Below are experts of layer 5 (counted from 0) of a mixture-of-experts language model. Rows are named router (the router's row for the expert) and show model dimensions 0-79. Each number is 500 + 25 x the weight over its row's rms, rounded and kept within 0 to 999. Numbers have three digits each.
After each expert's rows: a language model's description of what the expert responds to; "mostly gets" lists some tokens that are sent to it at least half of the time. This comes from a sample of Wikipedia text that the model never trained on.

# expert 43
router:467496456499544502486500536486529503493549490501486485481504539489503518504495474499492531467487474473482516476533495470505486467511466440543500491486479528525505519501467509524525487551538506474486499477556479475448502482526476502489491513
What it handles: Mid-word syllable pieces
mostly gets: " human", " art", " police", " fashion", " sports", " Olympic"

# expert 0
router:466500457489501532472513513469521568489514481509477494489503514478510536497522480483480529489479504500479493474522470510520453485477503477500510448473468519506490522495466506516528504525465462490499533444540500504493441491492468504504513561
What it handles: Clause-linking conjunctions
mostly gets: " when", " while", " but", " However", " because", " if"

# expert 55
router:495506504474535533454522517514516485470541476525493484498465511451478526472516498482490510470501466462510474468515486486501505454484484516506515519464508504534491510483488523518500508562500484495479526467511457509473527513543461512518495536
What it handles: Directions and particles
mostly gets: " east", " across", " north", " south", " west", "Off"

# expert 53
router:503493481489515511456537518504536501467488543508486499461499514473452504466537473470476512469500483501477509505477503478521443480470491468488497449454515518511534506482500518514524513518527484474509525463499455470476498498515460514530541513
What it handles: Capital letters and digits
mostly gets: " pm", " Bha", " Kam", " Kr", " percent", " Pu"

# expert 51
router:487499481468524505481530521489508484468499533528485478476499530462488494532545484481496511481509489481459511474489472494483498453478484494523526486457455521528523527497494506491559491523506513515482503504500487472486442476502471501529503530
What it handles: Spanish and Portuguese names
mostly gets: " Juan", " Ol", " Animali", " BRA", " Carlos", " ESP"

# expert 30
router:498524530505541505466537502489531492486513505529501519496491525481501516481509489476461514497502456487443475476516458447501482494452475497536474512494473506553518527468486507512559505530532484482480513521544472476479502509539506493501522532
What it handles: Foreign-name fragments
mostly gets: " Wal", " del", "🔨", "Ba", "Th", " Gal"

# expert 3
router:480537477494533527487495501505519469449511525499515466460511522487481522500520467458476513457466494458488516492507486506514511469496477470498501455482484533527505509505491498532514498547535485477491531462506462465479464477537487488497517532
What it handles: Word-start pieces, technical nouns
mostly gets: " para", " guitar", " financial", " pro", " auto", " Tur"

# expert 13
router:456497472488512508473524487496524526487522537526446465479487491480472519497501480479495501498464463484525520506526473495517453493483444478523499477473496539515497521495464519533540460558577459536473542468511474463499480481521478524538504524
What it handles: Article-headed topic nouns
mostly gets: "|---|---|---|", "|---|---|", "www", "---|---|---|---|", " renamed", "Awards"

# expert 41
router:499503497506511499477527545512505525462491523543471458503488536473494528501516475485489514489501463495502488484485495463509520473474440473516499485497480506534519506513494534527511482530522487474464570536537475466468461468513497529487497501
What it handles: Infobox field names
mostly gets: " Animali", " Clade", " •", " Succeed", " Spouse", " Preced"

# expert 5
router:476521454466491518475519515493516493478528489524470477490467526483518500500530462469492487476493467483506510503511462491525488491460450478498453468504475501518519523516488505515531481508495513495487536491516478482525490496514512508475495508
What it handles: Infobox colons, plural endings
mostly gets: " Yes", "Ex", " (#", "Com", "]}", " Boeing"

# expert 52
router:481483496510529531473528526506529567458511507536492470482489517511481539500527483479471497485493463467477483492498473501496436481502483497506525508454458557506521520509475527540510469529572495467478530464535454465472496490520479526464501509
What it handles: Common noun-verb words
mostly gets: " TV", " tax", " television", " text", " show", " check"

# expert 48
router:479522461479524529487522489503510553503508500544444460498495522444490548497533490493470543483484473492461456480504494487512475478465470479509523490483467514525491525453483503522537488512507474508480516440537476447482485528538448495483503553
What it handles: Clause and aside openers
mostly gets: "|---|---|", "Despite", "See", "Dur", " According", "which"

# expert 9
router:474484489494511524457498528521542558488572511543493483458487474496477519517503502503487512484460462477498501475503480476507478458485456468534496503486498534527506500504501506517512462548560507481492543467526467489496513511513476481509531521
What it handles: Abstract noun suffixes
mostly gets: " way", " addition", " events", " decision", " aspect", " relationship"

# expert 37
router:495537462498524518503540516508508485470511503512491495483508505466463498484523501471460501469485481484473499476538488499535498489452497487511488508473460511512495505486448496524520500512499470505484557469507468495496454478509479509512527552
What it handles: Table and clause separators
mostly gets: "|", " =", "inomial", "\",", " This", ","

# expert 26
router:469497474507534508477529525493500564486528534522492497478503509469447508495529488505495516510459460469477492458511466475516487505457484473508508468482465507510510514497499523499525522501531478457472517497524491507490507492497497522540473517
What it handles: Years and political nouns
mostly gets: " Trump", " William", " Communist", " Constitution", " Harry", "Burn"

# expert 59
router:481483481466510508497509522511500508460523516527444498495535523456482504478550477473523497493498464495492488507530473486506505468501495483524504498491499503501503490497464507542536517530558467514466525502491470494472472504513496500501505568
What it handles: Table pipes and prepositions
mostly gets: " its", "|", " into", " with", " alongside", " their"

# expert 60
router:491464492490530522505498524507544525469523491566499489479498521471450491482504466501485482499454437455498471496515452504491484487487476478505481454471468512554497521503499534510483517518539497467509539487509478531485502492522491505501495553
What it handles: Physical and locational nouns
mostly gets: " deep", " low", " enemy", " Mount", " right", " eye"

# expert 11
router:463527460487510558456537513483525523484546502515498498482469505481493532529511506485498521487457458480505517503526491479513469505491490468517496463476482488487479516509475502513536455524519493480495548444532481497491497515495487523504527522
What it handles: Quantifying determiners
mostly gets: " many", " every", " any", " previous", " late", " entire"

# expert 24
router:485471478489519515500516498486526508470517502523488469481506503459476516489535498498473509494497495490519518498521468494494465461485477460530514456457502535519506516513491517528502459522532469476497516466528456464472473470533473501513508528
What it handles: Mid-word stems
mostly gets: "dimensional", "terminat", "activ", "but", "mount", " strip"

# expert 62
router:437503506524513527472535542512516535489553492531513504483475526487496526496515465475471513482492466478486533487532486464524502481505488485505496488489476512519489533470497515529506477551530467472501523454529495492461486501523491531515537526
What it handles: Determiners after prepositions
mostly gets: " nearby", " Holy", " local", " past", " ancient", " mid"

# expert 21
router:467526476481506534475525550519493581495510510519493487499506512483482530467530497467471521490464465491486498443516478473527435507501494482502480491441477516498503510452495532516546483527524485477466518453531488491486491499503476553507497498
What it handles: Years, time spans, founding
mostly gets: " years", " began", " members", " York", " days", " formed"

# expert 36
router:478515483473518528464532507463475504452524496543493479475489497475482496484538489449468487479485488456489512509487496491551446505486483491522479479478481519539507527532496510509518491523546466489475517458497474484495493492488443515481489472
What it handles: Coordinate and date digits
mostly gets: "″", "′", "ี", " ago"

# expert 31
router:465513465491492504476526529499510566482497523530434480478510503472486515511528482477499516509495473484484510501531495503514448479494478480508481471447487516485510491483469507520532473535512478503459536458510499487465460479502495523510522557
What it handles: Adverbs and complementizers
mostly gets: " previously", " soon", " than", " typically", " officially", " directly"

# expert 25
router:458509484492518513489540519505546523465547521506479469499508539497479501505519461468511472513492464455489502446502497482503507465488492474532448493445469496536482517521486521507512501553556463431490527479549491493470471490522478505517501484
What it handles: Proper-name second words
mostly gets: " Catholic", " Jewish", " War", " Monte", " Buck", "hawk"

# expert 17
router:487500496458553498497517487511485507442520509512484521493498524503474506462545464489469523504496499474488503483497475494499515495480477479519520480468448503543514521514498545533497509494487495462475520494520466507483473502547473490497514524
What it handles: Mid-word name pieces
mostly gets: " ibn", " Carolina", "class"

# expert 46
router:494510475462520513473522529513522570490507559512480497472502518502502459479531493475504495461489441460450507489505477474499524521473477492524493500494497493536488539510472520508519495518499467501486545514500502529465493524494437551518494481
What it handles: Location prepositions
mostly gets: " Championships", " near", " Coliseum", " Stadium", " across", " border"

# expert 28
router:503529465492512510478502528529506497478508509528436482485508524473480482506548508483521492479480468466477524502510496462523510497483500512533449472499458541525522514474522496552523515525506471492473514482532480468471494490511464547500489505
What it handles: Line ends in infoboxes
mostly gets: " ==", "Career", " career", "\n", " ==="

# expert 56
router:469482473489528514457503515461534517479519541520523484488509527472496518507503510474528505480489468478491511489493460470549509470481498473514481501454510502503477513504466528527525447584531512500492511486507505477466486477538497496506495538
What it handles: Foreign name pieces
mostly gets: " Santa", " Paris", " Matt", "eti", " Pra", " Rio"

# expert 7
router:473498476488524534479502450530531517469510518539494503492509521467481518475545502483476466503476508507477469491498468508526522504470491473489477494464496529528541535504509542524497463544528494475475520494512477492479450478519478533503521517
What it handles: Mid-word name fragments
mostly gets: " Who", " Chris", "dge", "É", "You", "nie"

# expert 47
router:475505483514512506479486549513511528466506552531414443483518513462517508471520524473490531469464458474475491504541473486495451466500494502515482490482503544518511518480475516551498494516496462493485556491529483481491516471530466496450522514
What it handles: Games and sports tables
mostly gets: " Apps", "play", " Game", " download", " application", "^{‡}"

# expert 2
router:503532492484517506465517534502517502484542512531520477507498531473467506465532485472473497452465468474500480464518465480514514487480463470522467459505455516512504518499509533549541478538513496488460531509521480473478462472488455512494523508
What it handles: Conjunctions in British contexts
mostly gets: " Inc", " Baron", " Follow", " Boeing", " Oxford", " Dennis"

# expert 61
router:486471511510539527483546530520501491458508521505454489450505504497490500496504451485502514515489490472497517470508483475506474487457491467527527472495476516504534511488490499500519499524514468460490500456527448485466499500493479489505487521
What it handles: Word after all
mostly gets: " Ali", " Hi", " entirely", " Albania", " Science", " mono"

# expert 15
router:492514480500532516494517536495494501450528522528483503439488520469475541493531502494491491446482472462500511504517472493512457462492485514500511491481478545490501559498504524538515516530497491488490539479540503467467513474540483486486482550
What it handles: Math and technical prose
mostly gets: " $\\", " systems", " receptor", " software", " theory", " computer"

# expert 22
router:491537440484532498526511550524500560489508546520438473469505496501479497493535483526486514451513495458466510469519477479479463500460502459506508501491462521520513505455464483557536485525544470471458508481506469484468483520494469506491534519
What it handles: Sports table structure, ordinals
mostly gets: " same", " Votes", " third", "^{(", " Championship", " Senate"

# expert 1
router:468509461478517515459515546524532559473536486507473491487500508451469474490519488462476505486501485486492510488521489472518479506461484499526481501483474509503544505462496526562500489527496473463469513488526497502476482464551467503490513550
What it handles: Coordinating conjunctions
mostly gets: " or", " and", " sometimes", " also", " etc", " cannot"

# expert 50
router:484503448504529485497486518488512498481479525492480481457540518468481501487516506490434545509519462483492533475512507498492486508475471476505524486480464547523517508486491510480530491512525488480441512495531492490487501489527493500501497524
What it handles: Word-final pieces
mostly gets: " Am", " Sta", " Em", "final", " Tam", " results"

# expert 6
router:493485532479502562495505504484515533505512495541522506475475515461471496510531486481452527491483498496485488485517479491506497518461492445517489493488493527545510533501507534506513493561542453446469510462499483497486503478501460503509487528
What it handles: Place-name word pieces
mostly gets: " Ban", "Edinburgh", " Lebanon", "Flo", " Los", " Brad"

# expert 32
router:513518444472539514472509496535511493454545479496461488482503508504453495512524480496468525455481463482499526495541510468516499458483494460497497483487453492529520498493488523487492459497486508495468501445513475509502471490503491525484497533
What it handles: Table line breaks
mostly gets: " Philippines", "Music", " Greek", " Spanish", " Venezuela", "\","

# expert 23
router:461502479478540533488503517474505586480493528560458503486498546446492520472532503493469515488494474488472495480523496455524425493489492477507487530496471512499499521464473519541552479516538460498472513501537470478497451493520454518492518515
What it handles: Appositive and clause openers
mostly gets: " including", " consist", "which", " consists", " who", "with"

# expert 45
router:470531432478515522490498570527526524471498527519473464476514529499481537451523494485465502471467475437487523509509482507497451467482495507511505481502490513503536548483491494578512494532498498503485565473538469464494499472573449489498527515
What it handles: Contrast words, agent suffixes
mostly gets: " instead", " rather", "Review", " respectively", " must", " thus"

# expert 63
router:463534460503525496497512557520526529524538526516458450480504502474466504501519522497500505485492478473451484477524479503489504512450515479501462486466487505494524541474461514484522495508497470498469563481524435507493484501487457501520519542
What it handles: Pronoun subjects, table pipes
mostly gets: " they", " she", " he", " They", " it", " we"

# expert 35
router:487524478482529526485531530481497508487506497532457506477518529453468506472535497463461533461444498495482466492507479533521466494495520483543483456496454521504515523433489518522499496532540466488480510483512486477510463494518474502498482554
What it handles: Staying and returning verbs
mostly gets: " remained", " returned", " last", " rest", " turned", " leave"

# expert 54
router:459494484488521516494522518532520532471544504541517452487487479492472506517509478501499513507495456495484514490515473475514468490508482470537508467473456540509494493529500516517518494520536485484491504497531491499498449509514496499537559497
What it handles: Abstract activity nouns
mostly gets: " mission", " care", " fashion", " relationship", " business", " music"

# expert 58
router:488488459498512514467503530496526513456540544507447461489485515482496507491529465507514470495511449466483522456504444473526458514468471510501475502487469499526472504450475517541512469516511474465469548467511485495484483524510475539526532490
What it handles: Month names and -able
mostly gets: " March", " July", " June", " October", " December", " September"

# expert 8
router:472534482488521538484540547524519552477513546526459493505522514466502487519528485511490515481476453444482548485484466488516488509483510475536457480503461533534508517465478505541536476526515508469480535527526469505504448509541479524475497496
What it handles: Place-name endings
mostly gets: " Street", " Arena", " Avenue", "stone", " Cemetery", " Valley"

# expert 14
router:483497486480538511443549523517505491443507495506492486479480528478448505464511479486473488477506478466505470501525465471528465516472487503477501462468485511504499512496488515551507482498478456485463528505492459514462454503492470508508517548
What it handles: Symbols, LaTeX, road codes
mostly gets: "\\", " \\", " $\\", "$", "}{", " longer"

# expert 40
router:486493461486543507478533518506521535479499497534468487491487531486483516502516498471511480490494476501495504480506474491489446503481476479519509541503475492546511498469478500514516487528540502466466505443522465490481459522528489490474507544
What it handles: Numeral digits and frequency adverbs
mostly gets: " typically", " vary", " usually", " consist", " mostly", " black"

# expert 29
router:485497491502540504488537528504495502467526509544473500490493520488448520492546501490476512466497486482459501481488497479520532501461483446512463511478493503536500498502508494508524483526532467439473542470489467499475472495533479516504534525
What it handles: Military terms, table pipes
mostly gets: " Far", " bomb", " troops", "colon", " Tha", " GF"

# expert 19
router:457468469504500509489552542476513537480527547531492482484492513500468537476524458464446506486497486486461496488507475487519480516496483513535459471468457532507494529494484508555537505555509453500491540484544508482490493473504486531496514504
What it handles: Biographical past verbs
mostly gets: " wrote", " worked", " graduated", " Born", " appeared", "titled"

# expert 57
router:488532476501502508475526536563536520509491550529454489494474533481492530517505481481499515488519486487458493489502502477510476477474467497529495476513477534529537525487496492527535467529534491473487550486563494483464490494494492518501505522
What it handles: Infobox and list headings
mostly gets: " Website", " Occupation", " graduated", " Born", " Spouse", "www"

# expert 42
router:505479473478511491474519514494514535480535514498448469450497536505450522504521485472483503498520478464468501484518512480526468487491480495500484488489485528544546490509478490505529519514494479442451538460518441499495488514474453520484540535
What it handles: Spaces before numbers
mostly gets: " ESPN", " £", " Reference", " certain", " paid", " provid"

# expert 10
router:518482444431538536501493501480547510496553529503467455471521506482469522474529497501467535474483504482514504485494466499507503454474483470507535495466480500552527512500474499506514484536514498483466509443516476490470452495518491499491500509
What it handles: Mid-word stem fragments
mostly gets: "pra", " Pra", " remov", " violat", " recover", " Cruz"

# expert 16
router:501477502470505522478497487500527506484529500517482508479511534474468502515526436509492502488511473475469493477510485500512477480477465451510517474498474516530494522478519531471515482526503494466457510490492487473495497487537497509510518519
What it handles: Har and digit fragments
mostly gets: " Har", " water", "har", "rush", "Har", " Sydney"

# expert 44
router:474496477479510552465548524485539533470526521542480505467487524487499533517533478489479508486473481483484480492516474491534424477509508496512498474474473531498476523477477524526510496588504492490493520450501486480482490485533470551471512533
What it handles: Verbs after auxiliaries
mostly gets: " wrote", " find", " replaced", " studied", " launched", " killing"

# expert 4
router:471472454495516490458535527513521542500511507525444472491461496458499525523518473523492498499494452480468529472524480459511435475466476481518489508508473523507538509478448497488510471503517471485456520489531468458467481511497490530468527510
What it handles: Nationality and census table labels
mostly gets: " English", " Synonyms", "English", "^{‡}", " American", " Australia"

# expert 49
router:489466451495513541462519505503518542483511490502441458485521524499469521494524480453487539478504473501500480480532493498521454495490489476523522497483488503561509496487476496516522452507501506491444523481527470488479461508480460476494486513
What it handles: Digits in numbers
mostly gets: " Pld", " Russia", " Canada", " Bristol", "h", " Manchester"

# expert 34
router:499517504492505537491533509505516511468533538534478503471488540512464516498540474478476521487481484445507497491513475495524497493464487479542509493512463502532486547505491503503541495540504475475478530496506487498503486529529492487523480511
What it handles: Name-word continuations
mostly gets: " James", " Alexander", " could", " Albert", "Har", " Anton"

# expert 20
router:463510481480503531493500504499514488483507518546473490486503563479486499490501504444526494467488471491474487498507501510512501474484478475509485474457466534517502523490498515532530469537515511498454512490511476490437488481499474527482520541
What it handles: Spaces in citations/tables
mostly gets: "_", " poly", " mono", "Un"

# expert 18
router:468510492508526502481525500494497505460527522504471500457497514507451483472503439475485531510519474503499525456519490478464535492493463468536527461514485548509481492491504520505534501512517438480470508506498491507483477498520480500490525509
What it handles: Proper-name starts
mostly gets: " York", " Gal", " Ohio", " Da", " Bud", " Dragon"

# expert 38
router:500483506498554517461505495498500493459506530522508453497495536441488500476536487516506485464512490468498486472500464477507532480472488491533490496435475507536480534505509539517508471536510508494492503520529497507454480490518486499501515547
What it handles: Inner word pieces
mostly gets: "lem", "gal", " re", "agno", "ar", "ş"

# expert 27
router:471517488499516506476506530519541498505494536523457505463477548486475503496505506466464490457448501490487500515529486513517480461497480494518462457492502518535517555482494498528535454506515487497460495494535475490480477496518446502479501538
What it handles: Digits in tables, discographies
mostly gets: " comp", " Comp", " chair", " song", " Genre", " Producer"

# expert 12
router:471505493492546503465510503493485482483500515528483488493476510522479516457538473472466503466502477495464494482519503481481508517463485484486510501495505535507483532483469503490520504519483477480476532498500445498482488530523486523524520540
What it handles: Table cells, name fragments
mostly gets: "CHN", " ", " Tar", "Sullivan", " ESP", " ENG"

# expert 33
router:439495486483517520473547531502513517470530526509493484481497506470466505490524491464515501514519480465462491491528495468496502519479501490496466497436493512501502538507492566518512473534503488494479519517490490459473468517481494514556514512
What it handles: Mid-name pieces and 'of'
mostly gets: " Ren", " Of", " of", "ates", " spoke"